Weights of a small mixture-of-experts language model, trained from scratch on English Wikipedia.
Training: a variant of SOAP for the experts, 277M tokens.
Below are experts of layer 4 (counted from 0) of a mixture-of-experts language model. Rows are named router (the router's row for the expert), down (a neuron's output weights, with its number) and show model dimensions 0-111. Each number is 128 + 32 x the weight over its row's rms, rounded and kept within 0 to 255. Numbers have three digits each.
After each expert's rows: a language model's description of what the expert responds to. This comes from a sample of Wikipedia text that the model never trained on.

# expert 28
router:108105167092117130134116114105126084172089093080092088077109185170174146116079125091093126187142156168100156162123104104135096156075151161137090146157095102153108196107114145146135154145121121135085104129123127131096179171097164120091113121148093095151089094150102135141143143179071136094127186136161184047167103149132140159090167084099
down0:094178154092180106097151117163143144102127158154140066175054115139113123068080133075093085157074147166169120176118125105105092133125153130092140163157137105117187147214125154072127097095137129152166090125151208111111144110130114205113112163171147097130098117100141189102137137143110129066142173155155167100153123083180144128112113070125
down1:099149078112169160143151143153150153135117134181122140118116117105088057087139129113132100132121153155140127121078126118097173134088121147179113112154081106111160167110139125125079100138107151139087188111139138126126122124135135137102104133126176110126164086087099073138107152154185118126146201146160105164157180080098185069109038127131
down2:078152125129093135090149125184078100104132198087182117061153151139153105129125147133129178155125088137065149108161166094091074075135077143140117088099110124073177119164103126145099106144136087067142143148114132132144150082097139071131099151163111146088155172103135129166156198099145085087140049084132100162123167180098095178136091140166
down3:173070102162113165093070103062167125177116147138093092165107127136088092060106140123088075200121118124114116136142160082117082134116128146111148123128139146089137094134146110154167122095150121118137067107101171094157108115161157102089152120145112160167130109098124135137073133122121125157135141220131115130099142182159136149116103077111
It responds to: Line-initial list dashes, table pipes, heading equals signs and newlines in structured layout, such as a dash after a line break.

# expert 61
router:146137152150140123160134093093138107119157072140134144097105196125125098109101144175075124137130161134183089076117110105124163168109109105164134156116178138121117151159121078129194164145195158162091081122169123105125151177182159147121129076092140113114144057102168147183153130161141161188148135094106192184113145098144193098149103202076
down0:176118082120040160123127148163139134150064155028110146130120109093134097167071107079127091157171174136107100117143096115096097164086145112116087129079123155148101148165175173076147154071158101120102088175108132128123118165169130121145096118131142093031116088095128126152119073125157139101162113079183107075171137140104125134138149123091
down1:119097135154188109166101136115129070146124139094186148108120151122106053148184134121182109086100113120104148128178085122144145120101087112125103132129112094138153137137153100119140197109160088105120118094131144130102101216139149137132097087123167186129143181118105125120100162144151075140095200118152201122200115125084116108130105145133
down2:102158081159168166122184181129081190126141102134175152136115089163093128095144118071139145139095138135127144116072136143144088077116149098120094143104100135111188111123139164159147189149126171069119079111087140114107167138119070102108230100122128146127071078126121162129106110136150116116192103136196146084107101111149130134086139119120
down3:102162118137093127157169147094122111104122176096191130113139148162147131135111124122160128106082079133057160128108132107181077139101115140101129129138119107135122100095114071153139140128133110119110163173124066118188129127071091075063110113085136119124133080100149163155105117065129139050165130195112121156096115143125108115153082153142
It responds to: Colons after infobox and taxonomy field names such as Tribe: and Location:, and linking verbs after it or which, like is, remains, consists.

# expert 22
router:084142179159146115132134074099103188133149136091104196107150144111143187139131083130145104125123091072091143120113167120128108101154195171176128146093172125148137127158162140166107074112169127144133111179114071170145140139094144096181109103076142161130143109159117092125083099090102139110149095083073138062097161171108149157150145099138
down0:104110129186086135164143122146151136133139166169106115124152086102071140119224102115201143191177128127072197119148156123117094138093164094121119105099108125099172128144105053083099105169146118107122196088149154064179135171115109132155153079137110111138110102163146142087100102136156165186158110132190136136087096165150121103179110105141
down1:080061155137126130137105183146146108123163141165141108098169136100173094149103091065139170130162142122184123093095100122137120124155079136100169145126129112189110095105158096134154144133203127107123167111113098131096118118153160182109002144109114103127171151109160171164097134129149129105151152055092123113123174156082159113091193154130
down2:152125146122209083100093104079119163117209112105095135102130165073155146101082125099123114170126119178150138132101107129092124101092133165134120101180077066122125087131150155111133131080142142182114183121110104147131185136164120172127098167088146155112214145081083161140113166131088116136140136072115097142055115163120125146150132073097
down3:121135184132087188137151122124104149139119101072070116122142130180165105128129101111093141123107134100146059112143119130110108140102160182147149140166142149143126151089149132173100149113148117130154100102125142077097093117087132163134122159107146123137192108139165096170116188184141172204138165143131199098137124169118150142148162107109
It responds to: Sentence-ending periods before blank lines, spaces between month and day in dates, table row ends, and See before headings.

# expert 63
router:109112203148165082110159120108067188152113172108137093124077134102124097110083150131095170098096101146179119136145139149130144070139139106088098098126153120160119173160052116185122063122156093194147128121157102052114152155107170082146125127171139137163129128155054087135150164125099120121142085093103087094114077154128103164120154102157
down0:137084134156111112161103126105090114143141152156142096097119132156115134120107145145123152104075145152164113055118115119085105139140106156205103135108169095137152104169101105139116084083065156097088179081117123067160137144131172065087175127166188174109200134119133109135148135162113130191160114125083162172099099176111176123141163145176
down1:145166105156141151097132146093112142096113086122116153120134192093143086086119112058161110084162128143121178129124200171134110103158176118154111122136007097089196167079172097145140056155159150078140151154151127120094121146045135122180106109167159140110063087156113142097124109043104104119083131097126136133131169149074126169132128116058
down2:113146204067167145161128089144114102109119169139110143151154101150177137093120198150113128130139147095094118097108166072163132076123150076134125149177158126138168072119172116128192162100131140167136074169108168123113125129188112087116119126171123162170177126148176120092125080110133172181133092188092152133128098155126108115142074148078
down3:115109111160144147196129103108163103127170115152071170074165139106124101146159097107099122065214136125093096183151145107141114153150211123105127117182098145098122105136165108086101172101163191137117141126106080162116146081135110172126061157126125138135104113111133101128082136131116182157140179088139082143101088161187160094125136136136
It responds to: First three digits of four-digit years like 201, 199, 185, in date ranges, tables and prose, followed by the final digit.

# expert 38
router:176151176068161105073102103088136181123126133148165145093104100105148199122097150120115128069114101133152154087145116181077114079114110099183083123155143171139139099110098093137172103151181123101088118076165093140175094115169068149138128143105096163081102108117155198113129185079133133103154099151083126070112138142164152153155139122084
down0:171088129152062147124121098139124170106079093135119151086097114095124149079115109166155169160186115123134119062120159145109147116137103151125131119164138171079166137103110094148155082092143121102131087096129110170080103105133081155127167162097108123171173136112108139183093148077119164149182159141105123121111113132176110158083157091116
down1:147161133185141175121111157180131149097168116149117104142068193084120174087168065171171185068204152120127112146117155111152102138095075085114114138164111124121169134108108090128080102185070101102132179073111077077161117101161168146149170120205113062076135089099098142139038152141156103122092123090140110116147174077101133132087141076135
down2:185114212163140143166108150096043117093131138084075179146151098169102127166119088104155170094159119132091162128215106115139126144130100122135048111124056085138113132109121151142086161156137165172124198083100109097134118109151143151102066134145142063158192076135103081148081125133113085127062104072149101128091165153136139149097109178125
down3:141163085056101167130135168159118137116157178104117146113172151079146173086063164115144078128171175114144098128072134165112092174158135136126077131146132079117094100154168142097115153148137144074124121149137151111101103160126075119135080102119130056091158113155103141128199108110095098153156066147144064116070132165106180157157112160144
It responds to: Decimal digits and units in climate tables, coordinates and infoboxes, such as km, mi, %, °E, metres, Area.

# expert 55
router:074108135078143145102080104081168125156106128137122164104141057144142135137140186124154178118151159099151111095108122109146111119089114104075118090064153150088162128114182106128135104160174176145160113092127149077091155112126127169170116148122147101170156142115124066074127159189081116143155073159150114093125169133133136162165096128097
down0:133112160164127164144121139090078124163171119118113122090127127139075151140085130117139090113113135135154098149156125148135134113090162113108153111111128143107145160161148141145145180092140125147092139131141142126086101149200128072085116107144168167101049111112100162133199160085105142177124133147095139129120104094145147128142058115092
down1:082110093219120109152081102171196146105125144117081117136137082110091129181108087150108130179182107151169124138137188161073096124187122078212042105119116145103164120146124120123119146136133098106068154129118141162136111118093140144125148105127135088166125151117111183096158132185140113147187105159109076117166179160187170136098111137182
down2:093109143157088065141048119118156098190148144131088073107084131155131100157130099137103130239158059147142160098096193088158206139189126107114130161106185128133161084117097130059152138103105158170085152123127106180094176105168105179103155084155130180113113158065143158147101133158115120103151157117070093160169158099151167075094124158148
down3:075142044133099163128151145195146175157110108103134106108172148110103141106141136125188122135071154133137073112097187173167148178082132119137045115142108156132129079131119099124149119070133089116166128099116136076142081068124129179129162110067117089086121102173124135138147177098127101107165133138135142076100112113152105130109154191131
It responds to: Verbs like died, came, went, lived, fell after are, were or to, and word-final pieces like the h in flesh.

# expert 11
router:124191082161151196104123142158108167108189105106095177198135072072127129119131089153136181104127107103124128170095148133092104188130102076192043142127053162141136109076175103129143092112181138120125162177122174138126084084165168080088170174115083099124120044133175133129114147131208094164147130184143140068103123143136101124143117157133
down0:144146173070130060203242126149123127163131181169167103081111144157097158115164130223132130165168112140137099130172134152105126118171079126145164076118154112121149149129155111160110181110077107173121156090171108143181052148085107139158079111097143169163145096161128092120118105083120147125127164092097134126110160120071167121164115072147
down1:112157108118133137141182173226060119108146093105108079128149194125162134156138060145079164109089144078120120103120134156124053197121143137118067169154111149118092144148131081115113117107107108099142121140169126125139153139077081100087166110127113093107161069167127144096054192147123130168127148135122162043196156145186132123161190167093
down2:117154106146138114086118144142073126087143149121195117130077135084134140140143077139133113123094081085134133178147136182078147178159205152153108178131155153170118132052138102099120096140112156129145132112124139063114116076102126082103174153102124123086136094176163155072174159068118136135092124109094193068135167175153099199141102109146
down3:120117111113148103169149119123140112149135118127116111159109147139126124151201117078129166131156067105145127144183054135098141143194106107102156147160091160119131183064060100133122160071106146158127122139076105080156131105170149146116161143197100122145087152085093091145094141067129110100155165139137173111105116114105109150139116148165
It responds to: Opening or middle pieces of non-English names and Latin species names, often after a first name, such as Han, Ku, Z, rot.

# expert 21
router:150132157112109093141188160109158078098110163182168106101119142157120103085132141144045135186152079093108084080146172118162119202102103132130180161087123085124175142118196132092119194141145079133060155137184139134090158172169153140145116094091114084098143112127135102186152127086103132115131147130132131125140088069135138128089106172137
down1:132199152103080105173103139161091107119136164135088122170131134123169142074134109107106061114130125110147149122115150158149141128104104159114089138070139106133096088109203095126118141156112129126110127102087184100084118138124116128079148127104121113181129135180104153122169088113155125154170107091165090174163153145103166129195147087072
down2:153150158101153138127075094102132128124141111116156178237116105095123159119071154158163112134084186074131150145115130101142166110123076124068103112154126088147131109154110112107125110111097098100133190189165130130124160118219093193157151138111139091128182145105131137130136143114092075171087112150150140147105132116156112135184151143118
down3:115162130126167139097100105144128134125172122077130117233114104112159115159151133107167156080159130170087124120161125161083136141094085128130098129079098103131065109092093123124154105132033119137155166166115136106126139113125084119141185102129128142145103113114141083126144071176067093148144078180113144119121137091106100109155105139112
down4:115116100178152125028112124094068176119140137117113119154113132143121132090140194060195101129119149086145131116081165136112161117095148155168074101193079101160142159126135163132119116073113153167118147119076147132146102090118135135134114142205112133128107146140125109198113076145067133125160160111096136109124089112151224093147164126129
It responds to: Opening parentheses after names, introducing acronyms or dates like (ESA) and (born 1983), plus sentence-final periods before blank lines and heading closers.

# expert 43
router:144121120208111136095129107204155064087126192174114203106114166107142120120145091087104111101057138140141097181112124111146125109138107099178142145079151152166095099151115140090087159153178119134130154100078136161123130138145174156120122091122076113049141120093060132122146197094131112082140114136115145070133175139053089143171101107086
down0:109151143170079174165105125106122104118117119160178178211065148122084101163142125160128108161121120108136079106106125120168149129140148118091106117113180179250078108152172113141121089138134099120159124159070114147196090119136104118146224104129160084075117088128167131105099164147139155183136114125137127087126108080102238145141139147126
down1:157167107147147095108107177135219114143094106122121145140109115062120146134163157124163080182128079118125210112109038160138161130061166152109114162183095141164157144179154128139126100145201155162171118101171126152104090164091132100136119118165153210083174139164081118172101117091085113065144096177103119058146145122134130127061158074126
down2:094191119134102180128208109155124076091130122122150112076152173093127110172111077101081132111155139119206134180099172117145125127105146083148099105065116096073130162196203115150150113138127154108140139122111113149125119147119192102147112089111093181061088071184078104167108149154109090115127181122130167112107190148142086101182171135147
down3:139129197135081156104082127148103119148134122122090166059161090098154167093069134113149124141160171152199174127139110141087124123138158100134076182148141096105128127152203069211148082121144131110153140100142125095175077082139113116175158114149142134126137169159119094126126135191107135116129148115064132116111122122076152123113194158130
It responds to: The articles the and a in running prose, plus apostrophes and accented letters inside foreign names, such as N'Gakoutou, Nájera, l'espoir.

# expert 9
router:050148151105146107119164075116071122148078118076100116191091197126104089077145134105119138103154160121167146196093172135116123102136157141090094064157073133145191148118129119148082128057180095145095089158118147139155133108161119143132134111181162137136144162093061169093140121147097122105159151159182125135134087076157160147143073135168
down0:154090102139117111135122122168120075137102141161133022184217116152130143154123195185163127221145173132156071102135110131078090124067109096092150137111120101145076129135103140125084118099099112109145157130073145142078138182103102101109122088095132129113071126108147122094120102140115111139156122131156122090133110133127134120069119162117
down1:155154150081143099121086156149119132072151120136119195054128123175133141159126145145102069099133136088159184189140108150133162196080117148172104145126095146212120167100113209082150189144184141162156116108129139101116125141097136136144113104113108171110108138101177136152106147114096185092122180153172152087109131080127114026157183121151
down2:085159095174174129115191145146074150175093120113093099149105165069124136099125059122138076136155115112104139149171137106124124170112139119095091120121064161131135139082100144170076106150099114122176104077152159124130108129195117125121094145148111078131138149125090083145118156127099088097130119162099174138130106151142143148167142065116
down3:127165084110113197133096110162104082140091131065237116147119135147173152160110149184109140121125185160116085123145116117099077111074137138061116122172085166094121135117162156146111151151140091109126097144172215150166150151086114129141184120179120126144107180159131103092065091176175111117126065097122175134150114051193156135159161116131
It responds to: Paragraph-ending periods with blank lines, table row ends, and words in biography section headings, such as Early life, Family, See also.

# expert 14
router:151111096091138111108074056102088067120132181179121069095163129098161117108125102102163138142106108095116097136162140063130129133167122089125126130129165126109139100124118142159072162060121073155148122113064150132107095157153149093109115131132165107101165162118125066162194124110144076140088108110077111166120111205198133091108169134156
down0:178076146091107127163061134127142133053133120171171176161111150120126171140140171141143083054162168175141112148130096116178122041132089118092144143096151165099166114107130141130123098094157115109143151125135187157121101174139151162090137147144091135171181119131057138160157082094149154122139132158082151150160146094183103172166100109167
down1:133134164104109143181132140104113155178156102108151156069193150092131117088149119158064103118194153108135134153100194136152101082159133128122117134143099119226192085130130103166154091151143129184190140112168086172113188157229127125137067120144194073148130112129107146143106107100126151137176137075089129131104145163168132133088123114130
down2:158111121156084094162098136136125138091121062147129188178107176148115072103087101163155101139150120171204118120089129158124147097102099165174098085150100126175133070103143129139156160133128092145160182124159097117169149177124188112107123087100150141082145119169100109158117123158137137173143133094125149168161134151122169146098118158160
down3:136078124128037164139117124077150179144182133121117097136130126124136149166157162146108097106143098067131119140126110079134043165143193131139117111117085126084144130129090102159127125085121139116137048102121135118142085097066149102086122134121123103127176138090124034150056142122078108150114124143125094117104109156088125133121157115105
It responds to: First half of a year number, such as 199, 200, 201, 202, after a month or comma in dates and tables.

# expert 62
router:160167103152100159111147094135133047117122130116161108109178124084051125145156147120181128179163129151125065108158134137161120178169109177172123105156115095054166131180109181165148137154118123118075095087113084152158147097182175194145128156156167131181108110126130169181181158107149071109126137167120175151149132128138137110145154101124
down0:152154157126096094075096127107111102179112143115102108120121090116165194132167106092112158151163082158162113067147101176084097110128076098173068055159098134136121124199151124088171161150126136096159176156154113159142077095142123133149135094119114086171085126115091113138148159109097119119059068171158094147166157116082185093117109126091
down1:126153106177117127124086154182132173125132163132159140182099082111178152123172084157083100182107076159155140090107156140056107099153112108128087097104121128140154146116148136170041161129143109136139158099123145128157165085141140203105208126129162136178111152128140151080097107143061103126091112136072202125090083109093108132112109094137
down2:094087129106151075124142126082100110099112121146147108148132164147131167122117156090050075109123160189160144074169134111143153157114098161093128117119137152079084109121148131093133097102163134083132101172135091090169131154109104106145142128138121109159138118194148171143170102126108118196117085122153154124119097115159072142099086184116
down3:117128166119046068082097188112157095126115132073098134163130121145099111093095179154130170158059173106118095081124204142104125133119138077124166161142130128150189078096174137151110135131062160079103095099158142128118107180078117114124153079145154121096089093153139085178052051135111148142101129098121094122157105088134085147167181105123
It responds to: Domain endings like .co, .com, .ca in Website lines, plus organization words such as Media, Press, Research, Entertainment.

# expert 26
router:173079113126118115128119165210149134134100171115163111201117091156113161195124131102162098143077128096116149111135109133159149104144122136133090119116166155148088154126045145092120147120093130118154133147124127139185083133092088173143163134119105124127161132146133162125093122100113132116131127130114138062164118057127128124055117170115
down0:153161057075101112137105230080132091135110135148155080171086115124133119093181117120144102090125103079108133122152101126133102149090135099109118111085084059128153062067130125145158093074098080079097123081116175130108085094080105155145155136103112137100163138085120084175121149147096112123137112135179087078159093121086135127070131158111
down1:124139110124089125091142164152136092145176092124101056117137138137184119119143156140131073158164098135118126149188095142179184124104059170197131127110121100106166153076174060149160159176090088159147131123090132164119161131093135167119115157128155108119150140153153129163147158118070174092124168102133102071095075181128110129099108134130
down2:107166087171138130136167187102171126142097171147156183078145168148127133129113120102104125182081091163040093148150145178100104081132226094161108101118102133126096119107149115126150135140117154151118191141176139106097112116141175070139064109126113159107087107148091124123112111124125187136105119101181146144168175107100120152107171149125
down3:094095136141055109200202109122220115188112096149121172162077134128105154143132107133150091120146159114186065147137102236126094128093166071139159116114097112142157102121168116098161124181204131080116120157127106146119122095110126187162208089138152138117166188103134086134171131126092092136144158108133138115071188112059171126165154060112
It responds to: Pipe separators, digits, dashes and symbols inside league tables, score grids and election results, e.g. GF, Pts, %, DNS.

# expert 1
router:099120148145133160133160094181094141165106082109161157137136144167162158103112104151111119150096109133167090171119160191101063073089118157137083143097137102170097122141065125183173130125165138118173140164166169150162100135110095123119151110159071151161112077114164088098116068087194168104134078087120129097144177128132005152122079108098
down0:120199093141099155068184150112090098148162167161129103167168187115147114123148111140123128144137132150145157169119171157120183131136153134107121155183132084149155148147111164140098159126167090133181072129165072134126129126054157126091127139137105079161119132141115098133190117124086153109122091173156149117121153102109128111106086057123
down1:119111123103120120130151092164118157135140176073067128118124111106168119106100089093084181083144150152121159138131192136075150145193172134184180151197139179112108110145074216103162110114126156140110115110172115144144140083136123112085106176190126103100075150074206107152114126097158136147147145117191054083052076096109099133065175090170
down2:158108102142149089137129120099119130099085099131085041133109079110115152129106114134144109105090153192166140143124087122132136144033148133162181169120165100109174159143142121061131095124111139108065161123079119104134159114152156128069165085162118112142119118115194139145127129142134155122155068092108156133194148115116125152120120071164
down3:139157137083104087074184145190076130112167176124145156068142150120201154114150168162097138140105091076152131053045117123161130112123132184132130141114125169159118087169142078070125139165142122148135093130096168139130153170149103126080044150170120140145163120142111121122147107108115103127194105115166142171105128121117128123165158078139
It responds to: First names or their first piece in sports tables, squad lists and bios, such as David, Richard, Chris, and colons after team codes.

# expert 0
router:119129147134138105107137101182106115098179098099134111186165157105159107132154102176070145118131088079184072055054127162133097087162090105146075129124096084128085097076181130148176164108125127101188072153121137160099118151143145128089166109086129137143089035151104068120130072107126069107095131114129124121135109141086081158131075136084
down0:082116163093165130165141156187127063138166095129150127126113074144133131089126119062066109159107080112131082135170126131151159124162101135115193133167133094100174105100109099110173125150155148159125064141091204175132110182128149185141106118155088114126133103092150118143162102064198091101158151106089148170168175100115132085112103132122
down1:120139135069121137132097108082169146099118145113137093086089157126218128138138121177156139116126109146109140119187152156090151118135100091220148126187113068162182146149131151124126101160146103136135097124115057094072107085105076170132102141090086101111077172112112160090132085132125139129117118115132147122172131091150115096128101118079
down2:184122081123106141120139124104115126151195150081113102131127144103166137188187198124171091129144149155113124109170093148083144184185185118089072099124079150152151177097126146047158107143161142114204175144130118135160160151146200108144126178105142112141129115122145076167156111153123167116133139136108100124155137097121102095139157191159
down3:111151128091152104117143104142083148162143091137174131141117090108160119111084054125063059147113173145156167111166156212101143080144095135182188119097167103128113148107114138136178129161113175076086165090110099158163139092132102111136113144176145111114116157148158121132132193095148121131197164121137115180155150085125110131110087114147
It responds to: Given names opening a person's name, such as David, Robert, George, plus other capitalized opening word pieces in names or titles.

# expert 36
router:119127152136121152142135142112164176080068132132089149162189119080076165074165129109137118116155111187162137083170117091151112136143088096105114068101201086159114136122103132133129161126211152135120144142146118199094101120191120147136128148120136100151076089191146171134096150168100088094147075082090126119093098146178144096190164123083
down0:149131182120108117139098144054152100154126062117155109066121188084114095078147127132101084165165050167120128130104129054116119139137144109147175164207078119115114145120077161125166161137138130119097139151106112127167118127107126094090160114131115133110165049120144082087147147138111159137175175078113165110175176116126086116107135120098
down1:144111177117095054117156148092116124175107174144095157143079114167091134089144089103149120160109147137189112163114132085144156135118113121115081109100104142150111126120132116147081145107122127074126142068119156171130152144122138139187152143137149122117167099137041120106168072123181139141122219140148128113148166139088164139129111200158
down2:118137163104138109128144081098160123112119163146073154124102179061165116141143127151106076189107092148172148243170144125117168129150117161059153049153085101123106139131132201129141173069111149132144159146132177124111229134197110117158107129144100127116100162131129169067137139145128152135150142099104154133135137169111132137123166109163
down3:102096140096150157178151081111099110086095109046108151137124154140135134135136126137147113101167079145161111127166091139100121153139133148140068133098089138150168134091181111107123156090144113131098133193096135182135111105182087150160151171161068083102133124090128129162078118080094150121042153177128161143139114127111138068110127143182
It responds to: The ^{ superscript in km^{2} area lines of place infoboxes, plus determiners and pronouns like the, a, his, her.

# expert 24
router:131102146116137198170134066172107106087126141132144111152111097102069112159203081102170101155115134173146105094149093141173098121128129205116106115165162087152126140118152113157163180135097104120096088128139134141182075119087135139123128129116095169065088050108153118141152113181115058098139182136092102151176141117132118137146073084098
down1:116103139177091177150151109110107182101110088114097119095129168134086077090072113099149139144120123116146180139071127139112097171111109123058177152129175131072113087095149169144120144094133141144155186185099141127156163149098090156140163106147160090115116116134167081117158070193128095106106111048107163108124128151095139069172130148112
down2:114146135092142137140119149056121141137128149099095111128162109106139094117096133144045145175066094135117099108146087104087143109202157135163118097091160092126126139183112145105162118098133173122125158131182146155127110145143074121135069143121173150090192078118128083137161117132136098175120161109098203212156119162139162130130051102119
down3:122130109186136113080130064129155114186160178074125089130188070140157149164128137144144159128084158101116164161107099166120123125165161172132106148175143107169084187143112161077153157062139111145080108161140061155178138111118156139127111132129145102116142126097140117078143188135106111085118132111096130109151048057185139085072167147191
down4:074181098084101142163138152136123084139175134103094130137112134193193144112184151131150105113128177154157096145098154123131096143118105082112190166186129144163185155165113200112157126145132069092114123136089146142121132115165116166182007129102149171051130124082090093154141130152130135098129201113125144132081131086096090112147105134179
It responds to: Lone letters or initials starting a token, often after parentheses, quotes or table bars, such as Group C, B2, b/g/n.

# expert 16
router:063150115181103107146086139120136148156134113186147169053086114127125136118158142139101124141144144114119147151113126164066136139096166174161134138088121114192125065102100130087083121137124128128114167171126120109102130142140069177142090142153126088127091148117117129117125133125167149098127110092121110126191083189105185105141154133106
down0:133103180108117176156091067198125130091107189123141118107116138121136171108097126134162137153119156125022073104111140151092078094105158099141114149114110141122155112118136153091155106127150119126100152084141134135055158113057145167129113058108144163109137109117201127142137169119157125116165131135117141104163163120114126088113112039107
down1:090069080101132138132119146146118145140147125098101162109121106169144079108109125053069117125110080163113078074133159182072145153120146112109104182112118173116104069096114132147132092047173103091142121123055168121099114121101171121161157119083105135094184120187133147136097140131130083132176125121119101131088124106158127149115101149162
down2:094091103174122079117179110154159091142163188106138094072174081165099151177104124106162147097168095121102135150132160135095181119135116124135173153157134080138189125074120127116157148125102147185158159085116135095110160100102130109183046118102113158188115207148086136163144109128187146122081132129134119135134099101175138118111180146060
down3:112081149151171097120206088146121106146172137159106113159091116115109146112086123113144143112164101131146096118101121123089087166108095130140139079178165112132165149095055135159137121107101123137104103087131089140165144138154141116143147069152143146112105095180129088078149060132115147096141186133127072155124082101128070132117144108121
It responds to: Closing pieces of split words and names, mostly plural or adjective endings like s, ers, ies, ly, y, as in Prey, Months.

# expert 8
router:134107177117064100106065140127104110118100105114078091176130133101163122150139147172155128096115144150130201126080082107098080119069097110072137157079168105138110119117164151128134136134130137118126125124121100085130082096133133180070100181117170129172148176149066084098128179153091153139086145115118179132170136130166075084139141140096
down0:100144088146112143149093188215132125103180133141072087171068142127149148137149095111083116105146170113113040091103146136168100166132129152097162090136093108146125166084121145096111175069163132133132157155167081113131148162133165193098099081144142168133109106098146140134064098186174083141075154153129162111086109134145074084124111093143
down1:082136108118110129075164143155113125146155128127104173136183178171226130091112130188109160125123176113150165141201172131110101153160115167159108130114175149171154141101162170175181120098174080149211080158096131108104159118139161141059135095132130122149164162118099099120085083097126136129115156103154205175125132145123125159149145092157
down2:073130134166104139110158104082136117195175129096104102171090140161112133171148146141124158124143149101135182134102149084185159164149099114100146141158126144118143092153123183089146140191112135148169076122144150157116153153110154131160149185105148088110109123052085157138139142125167081216150087087168126105172134111156140165115158108112
down3:156176142169170153166075125187079144138160100128105051111186146177096125107144094120089128102164112135129107147155147099146176128177131117085151124134164181095138177132115132190116076102114154137105133094038085117108140095096097118095112147177083182085143119158141149057110130131153147115168170111111122158167141151139128073090082123116
It responds to: Counting words like several, five, many, and the to before them; also inner word pieces such as obl-iv-ion, em-anc-ipation, illeg-ally.

# expert 32
router:086092104142153082117101105069115076220109120109146145174115136161102159171167160114086145149178167187131164136109175178105118121074081119146160096073125073099200176121150115140165134080145117129164151168110133102128167176128152099176130169161168118120161126100147172115117121154144166144135135208122124134165169124103137171079104112124
down0:189108196185165091060132112115146114105058134096104133150102135076111182133092182104118206097123147135130075078113063147125090126108124088105083116114090130098151151107079103150153150086116111088198148129118136084060130087118105124181178139122083130152168112115128102078155148133110159072149115141165148135138124122152120092123123077167
down1:095116055061089161143200178162099191134158142118090111106102085120115117138086157098150137112109158148064148110128126110102121117153160142122095158103082108107120126167158166063105157150112086107121105088146155106111123131130086146061096113143116121139169142114118152077189143119146170117180096072085109142144157146157096094097135129165
down2:109083104123110120099115162121203097167098174186107065165174200117129117136113082159131128144198118114114177121146179103066165189119064053100118095157089087123090142096128116134114152091119170162135139167141130097184111155127146115099223156136120130135133135204098092087112130152089138154140127130093176057141109101138159072129089116172
down3:137105136117098118127127148111190154184154164146062125083183160102117128158142073192098134133129124149174108178187164159135079144164125136111163093108161152082146145129156150142134148131078084126195198097110138133156102091102173074139086089160135135127041128096149131121113071173074135162170143070064075113121181092150077138126142144044
It responds to: Verbs and adverbs right after a person's name or pronoun in biographies, such as was, became, currently, served, joined.

# expert 53
router:100123123139138115112132159088164115150151082156106125084169055170177126158202112124155105115116113096160199096106097199120153105113138108154115164097143142097164098155160110160106094185075151110091120093074121064172131187113093131153136095142159108149112176064104139148078063131132143138148161180108132133128218131089115192083108172119
down1:108111188154127153081147107149204178188151184159096164113145139129156152124134160187076130110041121123099065130150133173154155118202126124137147174115131178155096197118110068117147129167080147091062132190064153119155139124125160090060123095100106101188164145135155137178126158107100153147133116102151117148144137110062123134152144158093
down2:104162058125118148151122118137195111116083149115157087146121155082116140075090096076069097105164128139163115091103127163088125199137151164122126080114151166138114180119071170103180164107174100154160110161104164147124166159116125073169151136119109137078104129117113128107149108116147097161084067146121155146102076106178105134068193125060
down3:087086167060174058097093156173125121099154141159131111067118199097166117117134151152175154128073114121094087138165126102124111159182119167144132137104137061159113162157102173120175209129118130101141140137120159107134191199075165088088096106157148150118096181124122096104132155155148123124159151127120144123153173153085116094115155119142
down4:137135135145106072123153143133057105087132166219206137126182100140148128122183130104135135147144113109104187194138142075121094148133085128065162153101112119125150109112122104132097125145143131190149154070023135080125186152111156120123204112127131173135152209120183194111136139129101134124149103193066102103065098136137100068107115153174
It responds to: Prepositions and verb forms in action phrases, such as relied on, against, across, carry out, and endings like ing in avoiding.

# expert 40
router:098127096113095098088089125104108115083113159100129122118167134122171144129115146158116165119121111111120190141105125206133038138119102099129113122148070144148086128143159160187077087058129077143155137143092130107158164123188123135091160134103084112109157092101070140107119083117151097112150174145139107117109134155165080086151092084103
down0:135147122151098130135049145126149145114144114172120158145160093151105159117080151154114214055113059142145067099025068124103106097104083132062117137125134130148136127092120145157067091119128083087150117128162112117137127112114132107132114127098112201156210054160091096162102068118101090148158089174095153115106132136096066119137147079083
down1:172076130148117210120159141143087131123137069143079166095151149129116146156099128143126103158170117141159151110134120102154190190084125140150200154064106155178112175137146092161150134143125132127104128159152141082138159173134146111111147087125105163156081115112123099130119140135113135193117137115110073086089127088168112113139161144139
down2:109119142104166119129127112117102128125162172123131057150177134124130159112149116078112085112120165172112087113158177135125119067166168167124166159137158084129071136113158091172179139127181095206055084102083101177124168144130119128149069139096130135153109141153122101153142140108158126145181160089091104105107186122108145159175102093149
down3:126135138140100153078180088113105180194142144178139162104153161159124070113096161090114190090107117120161099123173134146069088151117171102183167112105108144018151091136156134113171128090136120150153082140106093114106138115075144106164141111110155095097126186102147100094096126149103151058168090195156143138128136145075074129139097133119
It responds to: Inner and final pieces of foreign names and technical words, such as ou in Papaconstantinou, ent in micronutrient, de.